From a checkpoint of a small mixture-of-experts model trained on Wikipedia.
Training: a variant of SOAP for the experts, 8394 steps.
Below are experts of layer 4 (counted from 0) of a mixture-of-experts language model. Rows are named router (the router's row for the expert), down (a neuron's output weights, with its number) and show model dimensions 0-127. Each number is 128 + 32 x the weight over its row's rms, rounded and kept within 0 to 255. Numbers have three digits each.
Before each expert's rows: a language model's description of what the expert responds to. This comes from a sample of Wikipedia text that the model never trained on.

# expert 15
It responds to: Word-initial prefixes, CJK bytes. Opening prefix pieces of lowercase words after articles or conjunctions, like ex, ind, rel, sub, plus first bytes of Chinese or Arabic characters.
router:168118123111126109118129175186114167171147145063163081110119089132141138111148096174119150083133075114128154161124116129172133107085074135156105117206112092110091110101204148171110115148132177143074139133115072143115152157077122099218130082153093094109174096159074159137162164094154138112185137110114109119167165112091136132094142130137127163119074125063151127076124081112168128157081
down3:126132142115139146135107097139154102139145120107171138117108182148156173094093126135106119089109067146127085065111152182126153144073149116209105109080079126158155131094134055106065134121086114063124167132082168070138100154086205079097122151131108118145128137045083146142094125157140120094160139142130147158141135155151129112142108198178122068107079072122098107125098131147136117186124
down4:154122165130135075200110117114137096088138136163125085156096102115154167143133103112137127142120133126104134105086166107061118061168138129226075165129142132126147114135151086133135122145149106199137130215140065163154131114145093158110144104080155125072123125076111118166116148099140132038087119109132119132147140127190109065130130167149112037101130147090167107105107108138113092167099
down5:112119128084156128138166104106149114165106140162138108116098113106128128109140101118101131080099111142105101100167091148139159164117090172158150070116155108164102099073106129125129110140079151100099138078100132158136117168141166176115097176202084110169104150181114105174055177123108163039128082156186101102116130137123168152150151165159161066108216152061083138124087164106135109121155
down6:176134141107199154132123167151161137148151074098125075155138143149168084159158098110073210109119153146164111161143136135094070129143122127145099155108135140182086105122047107155093167140136169138137079141186143110078119083139127093170152149105123112118149131146173104174157157125145171099146127196140153095140153109167136166131077164197150143091147111107208076147158121148147189106140
down7:108127072118147161074108094192140114113151155146139163123140150117136120154131139091140086075160099117093097141154121090148141146118157123154101121152167114135115105075203055059089140091086202143045116117140162094151077089101229056156123130141117140116165139138135168164122107129138143058172128136109119100111113105109092143110150138155122089159114155124133117145128117142132046184109
down8:137100196141128132170128057079097178112083141157094136092122121093188143099160106160090123174191131137091122139157104123091117066140091126204100140079134150143134197121158078139174093131073084121137153129190128135141121075117139158110134134170117157090155145108119142107111147124138121106127079208134103106150131156143087125135100109134104080113114101150148085128037077130100061137133
down9:097121174164125077076118168122056110159118049116049124104150113102123164107093127099143097135144075175110084120129139037130146054172107103145144135088146114133147102105100159203127160104101112105128100130136106145126120133104120094129149138163144134139104128081098071169171148160112201161135131169146141154108164123131084070125071129102134150186156152124160141128191130145168141182123
down10:132110168086164197139137136128123097186156110111094189136130149155147148169172178175133162124152110126167089192154142119174165156139112112169177082107112109137157122086128160149125146169129163114072133183161077123199116130147101056185088126145164137114121138092151132091131168147140078120156104194130146149098124103124097113110119165126148057098194138141106185140092121194097117163107
down11:142155108130177103144089138136117106125069143116106134142134106105137089138105189123113222122122081141142114151127161073137148175121105133121100165176112155113137130154160163102088209137141124128145061180163147143078115111120161142100154122143097170149086095127167144113106144172060159136124050114134110098104122170135147157052065101101098112191155087140130120214076138160152132154153
down12:111131065149063103125125142106147088158132144181178121107108159133173121181129106117183112064129133126126135112137153198176160094146160214140136075134122088178090147159119105144170169141123093126167205102107158167094189206123098119108149092111113144129117156120130115134159128120130093076110102143118063134123112095086090069160129148150110169103079110117067102145142123115066128103118
down13:156150212115106120154047129159125094121130156100141110149102158063088104160117066169126153131119104136121101119127125094154110086153102100120160152161076087205158150139146134139111123132135145124141159132141109123170116127115165140112139093120150109079180083179134147194072049133137169103138114004133133074132146141100114090174134192105135114131122155129140114079075122115090137109106
down14:132118137072145121187156126135097149131132164067119168104058139128139088148151129088089141157113078090126115105200094141159130121089168124150130146143121150096154154159102148112100163160201074155029124140177154097145133142113185153157114209121108163125121114110093132088063136154118149140141127153151145156103112180158169140131095068096103104107165104100160075174110065139091160131113
down15:147100141085131082119091141115161079104119146141164057135117115155113065111107132085096103094159167148178117062127193172188149192130132142096131144114155135160135048122131180086137129109160157136157167090122174086077155148095149136040163091122071100102121088155130104162098099118099147155139110132135131058084186145142185180143125117131112130121127103082074126153102123125110120134113
down16:157113158112113158083138137119128112103095084132189130058125122145160164179172137143174135116143122175149109133126098126144122184126083122090124145068113175060109118111111135136132151110151192190168111123187117119067117118081148151099144122196083148164189194156133150127089118147091123148131148160174106091142129143137144142182115093114148167157115130127149136146201191214103110153178
down17:131154169136131106094175113114088189126131153118147100122129169102177156115151112121080112118168155151132090100100118150085161098172200123165088140119129142087135173107111165103155138155138178169090067132172129107099123097152151157125100120147057154162141127155058098156142101150153113130132116152193138146137135137192105206103188143146160135111168068092211144080161083127140147166083
down18:149141052135183172094055164149148121149110095157109146170219113134096121119103071120168123121139069192111089154145120135122120201090108117148145149111129142104159141180106086134102114112134092131126157100153107107197135106128055168191115116126114153086085091105134141128132134132148116136100169105110118104108158125153150106105149145087108106143108194152158050127148141156180200143084

# expert 3
It responds to: Mid-word Latinate fragments. Middle pieces of common words, often after p or c, like ac in detached, ial in potential, oc in Pocono.
router:142125128148106100133169141123169209143124173099142095138112118084148155080146056135113048121096107136159138113152101163138113069032109151158057094214077150114149128151177117155121175093140133123126156122161143145106117165120173157143163128074103068106132117142109141146105179131161146108134146075168069088148137160137131091134106144126101153144102155095055119122110130093163087163151
down1:134125174095138118117208130107130116109095118159124129087091172123081142153177087116090082164187140111163155129067141079145133082073148083160087092124119126115093125116119110137155068163125135120100189144105173124135189125080159091095132166161135159128155148104159071134112132044157078108089094172125125088151117160163127191162117199122133103119159141091129135091104128146098067119171
down2:121116096088174037151128094171128139117146154139157103139145104190086132146113156146137086135115118104125112112094162151121078115151081160140129154153124086068150113121173153153167123125106082148088155137172126119165105149115074151119192108131153120105133125140144110119108138133137152216085163145128132140061157177140109203102187083120124145164041103169146145112146117079157181177193
down3:130135143114127154106081138129108070156097118166115157142093163085119098102158078130075146175105117120100085201156144108128119101032136069102109173108137204102131153135182112121085127136054049122157128117181152127117211094099138104114109117158088116109128136202114169185145121113088150095152135108096098161148177144160156088131172132118103122106112130118134131158080107160144159106120
down4:039158171105071093089129104112153068150151142093137170120115161154134121113087157116104059064080122119108157118114108116123141125124149121093171165090127138142154141150147128137162114112190094198130120176088078161197155134132113118127142085094148172117161152117177210121165107157134132085124123116111129093146073164136096113178117155091114130154110139175142159161084176148115115160047
down5:153154149160224175105135156127221137191185110114102114078075176109125129097084132111122184143142136152092171119099123155112073155062121181172128116132158136143156092111131091100117119140098101131150116123159174168093180078096141119158141147116117075086143104178094141101150138111097171128094104086164081124115163104095156165122128129169094158131153141139130097160089083067154169126140
down6:069195184084107097089095140156127131155143086121136141127161119099108196128172169138178066128118115117161144114142102197093110129091116182070135188115129110102082165146137114072147120114085145153084126068140162162111073139089086134141060092103126161122089085117165171114152090144158149157112158109144125150065167110193075125124165124167155110139188116107111140170149120134144117137111
down7:097130126120134157153148193153110149095175157134114158134147118118104159075156154124125099108178058110166179126178118160078169146105189136146088113128117126101137134155147083119129103091123068140147131087151133116135105143163084149082093130177113130108032111122137135134114170079104167140046139088162096118121187065139086169055142159144121164166108145140124092157142103151131053176116
down8:165136196127133099140095169152116164163126118163146078149114163195189098168178144104117126131117149163161069093151145119205143111171126101118106130120107149124128106127090098142117101121183094164071137134112156189096113107127159097095113127173184131093101120120129124198128129176124178111185152114194128078114084175146122138110098155104138100150116067122112161095168134086058125159189
down9:122118085103107106149135110150134103060186105122075105108121150116127087097107146198103120200177093148133117101096159122150136095135129177138177107155094135109086118103082141144105191165138072070193143195118159129156107137102087103162129137121117150144139152089105129109056077164111111104112144140141123150125092152073142080116084166159135112159141077159158182084226129138117140151148
down10:121111079188156190098128111137091184148097065121069158129155093161109137116064177080167114156108081140125137129079111098121108127151132092119142147192100161117160139122150155109113131076146131125157114131068135083120080130125123195133145159093144103096150111094066116086096116106141158133127110139132075127150119129100137121187075119132170127182137101132142096073153156127233139056161
down11:138130169198129173143145135157109113054149144118108092164095141149113175097153141117108163145083152091145161124154111174124149178143055150115187087191149170141095099124082065147187123133165202145101106170113147131135143115136163192204179096133134140144143137187164136134110140106173117092159087092073171086101124169085116121133151131182124116109153149142111114114150155104143176126157
down12:102133135145146208118117173124164158158152211093153107084073129087121147068122153174150142105112085125158137156078048158160094161096188115124087141133082164115099140107119149139128074152142112158096135102137179109155165140082137101142104136176173145137127139082117085069150129123113115031096171100102121219162135140108131133155111168110165125129145106162115101144128151146101126167096
down13:121126135107107124104072096116113101124187138071121107110182141121131113105086149170179147115098170155170135049141160120134129158157093120143138154103144175079141109186101134100133125077124178157058105156097114171111155143153149106114109172160140103084093141123124112090097129144159034196193129199122128159132166130126121195135162142135111166156151092104185167080155144071107110118140
down14:103175139205133144138146088136143100121146138106134150131179139167127124114135158131144132142144086028063187115147113197081146072136109100167103094112084105166124177123129098136175131119091116080090140096120124115130060162154108177116143156135089077176108132068072129126138134099125167151077089087170170134132087144092118101144176117104095114156087196087119120151101164167127121115158
down15:079125060126115145114119167115103127097077122174106114138102168185096155173097087144110156125134161120149151056142154095056151168169151126075123159109145114090172150165061120144156205134098169172106145137125148133098134131133197122171127137111153157169113125126165088102199111136097164155092108143082061175092096121158131099099167086151144122150157132138085150109160164096155109071148
down16:059186098149099112144166136065075129134145173099208182068129125108070128114090109109150110115111100146118140053185166070126165121124077120176126089152077137099107132112121142130130114139154115142154089079182124135161093130060146169109087118107125177147114155136119066118115157136129125095133082103155093136097049083125128115164143141112107144163163090126103194118102146139126075145134

# expert 23
It responds to: Word-initial Latinate prefixes. Opening pieces of longer words, usually after a space: Sp, Com, pro, res, dis, acc, as in Spain, Coming, accredited, approval.
router:146148101123090101185177194181156147131191136126141115150107069136124153025102089171104136105106095114159136076126135178183131115101100118157155088156098097111112123138186133097130150142172089130113191079102083092088121168144101142216156078115137138111165102139085148121129127153194174138147121113118043147162126142123129103124111114149057144124115121141117150108084136125157099131135
down0:133139068104057175085155104121129106134147203120076168134171130077118099166130102098152106135193113151141175091122148162116150140096125142142154135121142086112137120123155108107168140084078146131079182175163102136129057097165120124107096106101062104087103145141054109079090093136172099180116086125100125137108132115148188121135144063133103180114105170102174113118147106151135201120099
down1:106182129107206123119136113118139170145132139106122115185115119116099131099077117154153124158113119142152091082132126125132087081090117109146089124070128147148183106193110140150212087151170170121068083100173157118075102099161102095115100116063141075103194093134115113123131079143097122087125118135131117151074135141102126150165146109121184125191185155161064134181087112123150098178145
down2:194179121141137072149153089124133141079173109163162110154067171165159144168104146085061101123059141168136127099113109065147169101148221104108079119160109145115163139150139101125092122112062120130131143128080183112168099125171124121139084111139146093101101151125123113109144135124085121112166165122121050119139126095213140129193100144092093130127124129073125140133078114173126113098134
down3:126089139113145158162164119107172185128126150137114089129070163102079162099103177158154122091111126143077112130161095044067166116096114116122190121126111128093091109126138118131160140091120123121149148082120133181116152156186141113075125057111191135150102202093123137083141137098106169130124112179203133147126132115093136110090170116164195110105169103110150149187191083115110159132107
down4:118074134161142166149083144104145119085157173129118156139090202114127130096141159079098142096115099116089117130150140056131093144164105085091150153130113128099146127128113116126158105152179200160141073067152117162142116114162136157169107169117175110067181087106082094144164095081139124125103163171133158141121107125069120111141118079147082137109111099073191067120147123163058151114196
down5:071146127116167167098189129144158124103155122164097137121167106164051146116116118133093154118143125170070131124145135081119104084101143121064171119113105109072083117148110150131133089149166118179177083115148176087159150083103084105093114211064147098112120144122094057134119160131147135119131154138097076123113155165128123137104161139110102090139208143128211120113125086071105117172163
down6:116150156189076110129086113144185152098115106112123097099133145094174134065153191110138160160097158133184100144069104094165143211149127109131122145158092103112169136068095193150164138113142133089141122125096139140181070124110172119174138068144120109128083099113198171111189096163133159120182174077132160118045119113088140116108103107103149122144134140126120134125128192112148143133101
down7:115166157134172082167107143156084136167157135161129142144115158155112066076108094104139071126107095173245131109123152152102189095121174099129107131130155182116122115128125107097118110165128073126089147146149144108121101104159132191086128071113047179133084140180117123139121109103106139118134123174112109112128159112118161141164075113079136071060131139143089117178177164159086131136166
down8:122147137112140130125140125100118091127127144115151113115091145116134191090140184075107081170091110084163068204105044189148051102137084120171166162091137069135113106098082125140130122068129141195132107110107121121136109153089130138140173101125147160164116141148151135157164157143112166109118079159135080094127115106110146195102206156141123171177160097122170125127178137146125120070092
down9:165166101112149085165111142128117132114109143193134103100138158084131112155094160152079154144153086072115114160104099107156102162172097096147086134115078128062129102080096110112133114143141066147121153152099089105140140193058145144120146140098182133117110153132113168160142161125087163101116098119121097085153150154084086160115166138166142141155095204134177113193172133124149119009149
down10:141096082045161132206144156147088080123111099116175130124077141132145116104106096106095119167074128159118165151153111162115137073135144143128089067148105137097134184159114107170069066116111157110074124150120118075065113136167140165111088177137108166122090163122169135126074137138141118113089141190097065148156119163070134153147074163112121153099139125153131090136073187130104134165138
down11:157136091077052170145160059108114118086072131120131170146152081177199087231138101115127109116106130126165166082107143124083132135097097165173153165109115183105196118100116103143124125117165128152100071092138159106203129137176173136120137154089148135167122128173125163097129097119115165178150107096122150127154171182065133108169131087109141154122101096119154152118140115144158113111118
down12:167092128068118124111094139107123121147133117151098105118100161126100110107115052068102090146169162188160121153059198143127099120133148093060109124161137107069125126168093120099139087112130059094128100093134158161158165122090103163125115144168086143085106122068125122141159094065127186137090111122140120140129117196129087128104217156121179151146097091131127151147096124144096060154102
down13:162106081118078086094118048121128114134113101155173149089081134111123142109153140073103176131139178135132163142172144148148133177130156058087105140122171111138120137129175114180160112134109121153087103148123127130114089048126163072183136137117121062088079100187066163099102080091114126105121153098146119178154125172112151150126121150082111181148107113196064151132144168097141108135086
down14:125159140133171156096131155134086090179091132107130084189205147087161135128139085095146145138087109167120131107120149095147181110122156155098125095135103137150154105123091154162133112102164087072055182062130165137149146072150118130152099092082101067141149151137134129147133154178099076187135098201118122153154092083106090098067109106152149094098114165123089176091077125142139165165150
down15:089094087196147116134125178124123100130170128127143132148165108119085102026118192157115114105121167039129123174099112200118084125137223132134147115153141135076123149128111203188141091136096104089164116143143161114133159075104102092107182085096111139121111110098133069163144102143176157143138190133143079144111102157163104126109149144158172128141112117112168154093136098128149139127133

# expert 24
It responds to: Empty table cells, prefixes. Lone spaces in empty table cells and gaps, plus word-initial prefixes such as re, con, un, sub, and Ass of Association.
router:113147132159143110148134126143123205155123155114122116128078150146129187068140110158133123097118114111162171072093083136171118122107132143204133109173142096168145108112186157095098117122124120124155169133122110094111122080074145145189068112116132070054169118114060116123104104096147210128156094078093088073156117149098163077136105106164160163185126150073160103091109100130150096107111
down0:166117203133124209138070077154110129150108092139126128111104137115118145116145161180125093102168095134158136152154107114129116156153185134094099062142142200103131189142136084072103159102134107152134122151136056136155105067147109162172077074141087167128127142133096155112140099133099194079134177122058121159152116181160099134096088114141128131138151099158062157161104141084085147124126
down1:152158129098089112198135154133110164134093164106183124123108157114133173146112115145185063177176148085088120061133097142077122156115150070074148072118108155222079108114131167153115116117096129070143104097186113159170163121102129157111122137054099105163135168152146171142120167144113105147162083087100137115132098125064140117116146094150064114160146091150132106148100145165169119113119
down2:113070114070133143117186151117142096127107077089153154127073120146116143106116108143151173136142085158113083103153072082173160049146146129158157078090121131164138080079105139164114139109139086115142149140098159148148092121129094089155211162157136099173120134174184132139071109066172131106066122064159089073173113079109142099162132137169159111157124113082123140151121125135157081139152
down3:126074128153063115155121050168190170143109171158163160068143105164058099125111141123173198188125118108113128073145082171119136161111130094143167181116205126134096176130126124176150151186142114104126159104129134053107145121103111095114122136144122145086153098156129058123114093141066091137097116171096106113117105103124157143115142118157061133133124118111157118155157106116122109131200
down4:129172178119136133175153140155111178120140130114046058103108160121090191123151200061162149069166083109110126160109112154112162127102092151146150128158112090106150142153110123114168116096108154136104124106123173119158128127089151094125138115214124125116121115075144103086114135144102086183054118099121074144152185145123116129138137128141128138151047071174153145170144144121133138039140
down5:136077095169122188219098115141148145156119067164145180175161068130110113178115126173145122235157110151137107124089117108119078118123121061170100110142110085126126134128132159082107112100090166128115179112148137202112115177102108103113139123175176159171128100147138133099067143172107184178120095121155119145090142147101178111133138150135134082097134075087092112110127130147161128132127
down6:150157143151132093094114162139152145122174134160143128153069147170123111119137086130109171083148174141096136135162178129180165099114182169040089132185129125110132087149170166172160122110132114162118107138086178201085071121101172101089088158119110089139112117186086090045173155085124155150160124162132065146141167155129139104143150135100146137106121137130119151149156114153163179159065
down7:110046127095111172102148130163106147111128099150073144109133066123207124179099136184102115132183201123105112173101140160147168080139085101137153122108146159142175182131123144119110169109151180183100116120146104081139139142139088122113115050161113174115139111123137124154162124119132112111117156131120124114091172178137143150099115220211135148084121155151153124068123154092122171172147
down8:184092137177115132168129131155061103153105160175089071111110163107144083118162131127053124164121119078154136111115118166131115133118163168147126130177145133077133160146122152098148102153102136133103138199152061120133161211143123106158121125132131112184160169117118154078127119120153170175098112089086120109071108146143095106080160050136118168113128143136231087113169142120085139161139
down9:083179118168173102116094185160172114096177105081118125156165085146171124070091158121099121144073109142097143155122111094150076161105151147156095150169127086105112110112104122124128084112113063088135183168092133182147101069080093123168160095136154158130115134088153100145086177171159095141143168118161129172165130100112054070120158174086098082139101124169150141164159121124142142168159
down10:120152142140114147182169077203072113099127155168124152076096071105113166166138147123124102142123165104116138171181107150160026118135111050159116130173094158114099139158142147184118162103110143131141081061146127112137102170155165157092097137081090160151118110134108107101168136076083180143149136187100139137153065134173074114103086140129132130104132140135098088169097122135102159095152
down11:175100134148162125111165132141034129130109173154105132153114133166167171130125143106074145129145074122131113159166134155134115101115075127123142173144142100174118195199152123104117079184170101174185138085130122144120082134143094107098110148152112132116135181094101132108072099157071103083097077127089128164119126150122149112171149096139078165096125095141129091031133134192112089184135
down12:109181102102151130095149124121069124119156153125112123064155138181125137102173147098124115110165124091096121092150145093120142146168086109094133081195123117141114117094111118099110170131121125157138137119201094120144107089105134148102126170192176128207142147074130109125128085162109150092106145179140052118122094132139109063131156113113148118160185181087090093116091119158102189091025
down13:126142183143097106174134163055179119192123097093109155094153107124079102175196103175130171124151153129118067110189144178116093161117187117138133132101099107071099086152130169188132163150126094088125107118127129075145145122104129139122178120114049112126157096146144128117123137149163124144134157163162103102110111109121125157136123136106122128079221108126091083188163090147178126195128
down14:157130083175182122124164117146195134174131118081153142115124119147107176102150172124105139178176185081135127152162140194145123152100140172135129148190186149114186139149148123125126149093107137105182061157128145125174093161147160077134151116132164107088116152160115190148115186116182156166111117140125107052187128197139139075131154078167113131177145122124177141080149123103140126149135
down15:125068121140175144127157141021118158136113124118182148116149089148135121109157142073077150079166155153168150100126134081103185112069097160157133156157135095121223103141210111087156131152175143115173106143164082106080127170120174113113117114164131111137096152178094126122149093150111091127150116132129103158137164065137180127126127093089145130072123133118091085136167157089159096165128

# expert 6
It responds to: Word-initial stems, suffixes. Lowercase word-starting stems and inner pieces of ordinary verbs and nouns, such as em-ig-rated, inv-est-ment, v-ot-ed, and the ending ed.
router:141082059132140094121167134140123145114148193157157111147118131118161132087133118167095078119079147084120174132162123115160117125089166093184102141147140148185121112165151159150128155122146073149067142091104154140157111077108176137142119157180095080130133129095070143117100110129167139097153049089104057044163110070093134074146156144126098157175090088139104133095113121157139094167082
down0:123173158113147116120141139117188214116119135100125142123138131137165146141125120128094101144210118160110101106180158086194093085112076128138132137109137099070142147140158118126158144156080126086146073147166151127131088119135200144101139108103055114150126156150090134090168146135068179127125154104082119130167114102154093221148124101121057116165088164078138151175132136114141119101204
down1:129098137152176109060092148127073125127154191073158110158148149109134138152068146126146200113133150118175112159072164082080112094133066109127156104137102118166151116147102141193109153157079113162133108169118135124151147117096135147170086185097142125111119067046171117118148113063127106093120161145141110144132134140163124079076090100117114144060166168179132121129111138199158148168133
down2:134062140182133147156144169130152108110113107124086204089127178140149148162048157115096104066112095139156128125159161085129087130140125065134123133121078167136113135141128140200091091165131169089123105146116118123170102126182158144087107121116151150206157173114076146193147166136101117139149105100159112105075092137118108123162071132122198153126102153094104066119109104121187177118156
down3:189117136128088149147176134159131100107206141073118121108121136123129143157106210088148132054128208098145069150134150094129109113149115212125061163171129091143103106140177146144134189159154158163150126107157107141157130138142117117124155118077145123093141138048094105101143121119115113117111109104076092101170119150157108166147097156127069110072143154158068113137150136068130109130180
down4:129122095119173095117150095064090087142076114158148122139167095160158120166133124127059146124131095138123111114135130151124055162115106173150166117100092132158101093112149152147114112107114134110127088092162122130099106104135116173067116132134142179075151111162121147082180067108158053151108201197218165106154080182185084086151109123127118096109123081120152122159179104137099134113153
down5:092104101142157094072134095164152133113114130107109111090111128097154100216160119099171093137115125144109138159110127154088179119175147108221134097091152058170106112144132086094092137158102160123140113164106218111073095148106102073150152107103085081098108072183066141161146161154110107109163114146165068125117091105106180108086158160148129109136165114117127097110111130147113162097163
down6:137115099141135133120190130093114090115140143079114083176144123103149038072189161150122197121128091078103157182169098109097156163127145172092119119147102115137161171103080075091142114123100099097127188146150147119104142105073060119119068117136143112075098076088133146163131121129133117096132109103140130083103151135102169114091186157126098062150142103113121092121111107084197117119187
down7:103114126137115104133115189156101073134141191103120141103107086132093071145099106082129142106148165121122109182128200138112093143155089071124143115133135149118071113145055151119112094132158113091118073101052118114146156082118134182124115126176086113144140129044108064171117110131189170142165102173130107128133099156072148152089113121132148146094129064088147152117135166135119138037108
down8:152133124109149168107147116115079092107135105091175157140119106130149076187090091081153114043104139129109142101096086110088155094106203180143125120151198165125103111144158087118095152126137090109129188201124120119197206145139124091108156101101095123132073144049165090128124108107123118169174102103129152106133058163082106135104128141113120122086114131184091116119133135114148071113117
down9:162141104161156126123147128138150120177179146167113098196090171116056124118126111088144137132135129143141169132096146100126184138102102123127128099142105102101139111078180144102180098205131082114166164050095097078117077125126147169132132127143110108147081114096115149166082090141069119155128109071167161139161112117096147112114099103170129144101146150065171166083040199127096155113103
down10:162128128130124123181100234108111183105139176055137119106142130108162163159116120130116106121103090111127093116153082123110187130099164143134195141128107145130166134158145094167175084159185128090099203117101176125146165156076089112114114111110174087168107143129086157112139091176106138120077129119146094107149181166117105097126127094126100175163108094183182141117131073137064147125167
down11:110139098112103063128100110147139121135182150178068091163161120144111109172105157155129100100131161098110134182064129151198140139179118123104162172144151092168146162137139214109116113121174140115128134102135124133134127149153077195134103100084107161080102151207098122113125129126154168108147109096233090125103181092135124128072174183130125137151160146118133125076112197127139107120105
down12:136138126193118122106165116143151089092126127112171180139149136129101138142204138107134083084113115083047136120124091120126085125124136162153142166138142153136136066127147095098077094127044076171123151133134125067190129120130103099123106083169154121088124121111064113128149128102154090092137110161162158104129139087094098123156193127100123142129050077131190119101097075134058123119067
down13:176113140104141059174142086176158061126159077168128110083185127160131105129112152145065132134123135131154122107135137149122100142163169158098121170122088132120159119075111168055121174203120087132163066151139138182107134177147118114114088179164074158070150138126147151142137102164123172088169124120072089093110073134155153101107142126153162070093187110120146117136176111085138123136143
down14:103109132125146140130112111168115095138119149179130154189140200111118141121170183091110102117126146212200123098110144113093119106100089137113145112095154094104118161098108081108099132119134162144119138118094128147084191095142172119143142163101134155100089111077124061167125084104029153176155145098163186168114194095177138186174150140085157131160184127130113133152142090109117113171119
down15:146123072161171138135137097164198135152090107165117164122143129115119094099152089089138105125091138132082120093077149124131128120117200122160153135093103085178090101133093150102113166104139106115095107108122143166203126202124111134105102120117204188090134075090118092099114102105111126103097167232160171162111115076167171137120153073104155140123135161090159111134156175091103133168099

# expert 22
It responds to: Mid-word vowel pieces, numbers. Inner word pieces like i, at, as, it after consonants, as in enthus'i'astic, San'it'ation, Yok'o'hama, plus digits in tables and years.
router:168108073132126125072149106157127191091152111122141101193111167117144119104190042157148095122085106118129141093129130146105138113107186063178047136154135130148125072161167111169126133119162148172048099124130118110122160097112145107192097139098126138099127088110136122108086096168185187134121157077085142106170127154101155085130186176122141164178103154150125155122138130145145087152101
down0:164138165101097153142099099146094150164124148130171124059089125104115097117148081157154130091135191103112173113152157111155155122138125174094102142131163096145145165199135115144109163103125071143121063190181176133128147100150122095140136184107177164148175127088103167057142095133076100130130113144133110192157182179113141037126120121120180134122100125068145131078091126095107139173122
down1:095140176083122091137122141128145038100081107064184118113133119090147155113164122144110076165126132199187190125121062088142202162134107096065157140135144213192116154164115130130121144105159124120126147133116204180114091093113106136149099157149118135083127180108116156191127105100087140127197097085111176169159104135115098132137154106106133102123143129141150137145104113128120115142144
down2:104119103080116157121102093131080114128063152066151124090118093117078160199179144152128142124104106087197155092163129107116173132132106233150112091156130134186115191161134115165148094086089156119176161087105171119107160112144107155090153110089122130096129084185172157117129117145117119121164149215116151113126116120115080148175111171097117173127141101143197110145133133116090144104130
down3:120167126158208040178134127124134110154109099115115123074132142152120128170096131118135114133161099109172136159213125103123154080151068117149174167078139157071165114124125112091104084089124114153136134110106139127073130089113154091050176116184160188120118100174126133125122171138143096168087137130129096051105132135118142068168101124100148120154076099136064134081115122126126085137165
down4:124098081088114159146117158078115111156161152069104190130134121091136198105133140078160145121106105131190111135165164124104173119079126135100137184091136122131131149131118115149152097133129191150118151156124162171152175051148154081152114146122100165106104071097100102120082188130091103088113164147068142113089129115153156132095211159124144169161177165144074132162153064145157125177149
down5:120075105127126117147089056106177154052071078106107121140114142128141119175144127115121125150166119095127120065178137158108106108129148125137129145175159100098119093138082086158149162164151105100128132149141072138109100146138109157071078154134191136102083163146091113140137104101074116150086158081145135074061055125148125187119145164113097159123130117089126133068104063139126189130199
down6:096166147159127101082142108136122102117123118115042131128078146131147173158143124133140100091208114066155129102132100112098069061138109095098108129111134162180117202099156117127136158104085098204220155113165117123104091165172126139141065139139123161094108136170170079128205113117148186148189095151124123144085119114103142125126121161146102172095141121169092131135149107149140104128169
down7:113131129157158139074130122084145162086138091147104157100082165122140118107159112155162078161136158097132128109103094124071157117161136100128092089146152131155117124100208100188047106121100130170141130092126092123163099102129116123126119121058118165112123037051122127098207196137166160131097169119162083107148169170116106100125131164176158109104155125140095135095142151190102093112084
down8:098108141095139082100134126157154172195161124112127100083132128117106116175107165113173159105160131129158074117106100139097127158136164151067134116165157145165153111124135185101136138148088156162120113184120130112145160124127071108160073133089083103076133096117142202102107156095099072164142075152129094138119118130210175080099162161143207153069175170126103152152155099132070104130171
down9:136146148106141119129168094153162116134120134152184176177201161138087176153124122107116146139152165157213132132087128153115144108131144164144102129210079111165152084160112085127090099088171084077137113148171121144160103173128143119077123099121179143117088085132137057101183077146101152107128162163104128174130042121159137131139132168120141146091124081102091052118187125127121141137133
down10:121130105175125115104099120137149116196107159128084124134091130137189165150109114071079101093102139048122118155043146130116176132112132147165113142118071133113165094158157106173114144128114165115119142192131112127072167132103201124084130141104152169057137118165096148067103125112179154142093103170067158087101148161150088126108182129158183150136140192177116110157103144164127159116134
down11:146046127074093103165145132132125137080112166088108115115072129082095184112135214157158177118203089113153207087120143152129097093116128117098146084123110122139112168087098083087106160092162107141136145130128119125137150145068094162152150148111142104165169150075154196101135127133124122116099112074089173163113105158083084113115159116137163097146071072164105132110120116119143068145116
down12:093086121155102156031144164107118147087079125100154118146122109142171113165154116106136123131081132134145093163143094167159138104143175112079115108122139144092132140037137083187125124103201163111143128127138089147071153132089156070135078090103127127098134126096163144139160094102059114135109194122096173172109121173173073131109135063105121189080120121159123113092121153107182121113160
down13:156179154122151112172092093108107183130145084183121097137124112142145115189130122140170135101184178095130107167157087132120123160170094156114158142064106104178165153111137126140145124098186134108140115116151104115059149184134121161158138136187106090140165162141191091092136102179161105152100077176153153173118062171156196140090102091122135152053113145138111092131155121065123117093105
down14:114117168107131119112085149161108105134096086170102091129093128150146137126122130124129100153171151115190177161118110093079116163118083107099083126166114166119132140159054112181139129111182077093079146167111122146118096140108095143216141123099102117140175091087096120126164130123073134076115101099112106192163038171125122065147125081139135103026148084135153153114152099121122151097120
down15:140137110155105109130135111147177068111091190138159157162109124136145121143147101070085100099167126184149123211141107184166150120109125111198109172070179119120149074130144142157149140160131160143064114167155096138113114078101134073083146159156187138116071108062121077079110127184136143135136145101095147115100120113133126147114134121084063182168184122147089082140130122120174114163099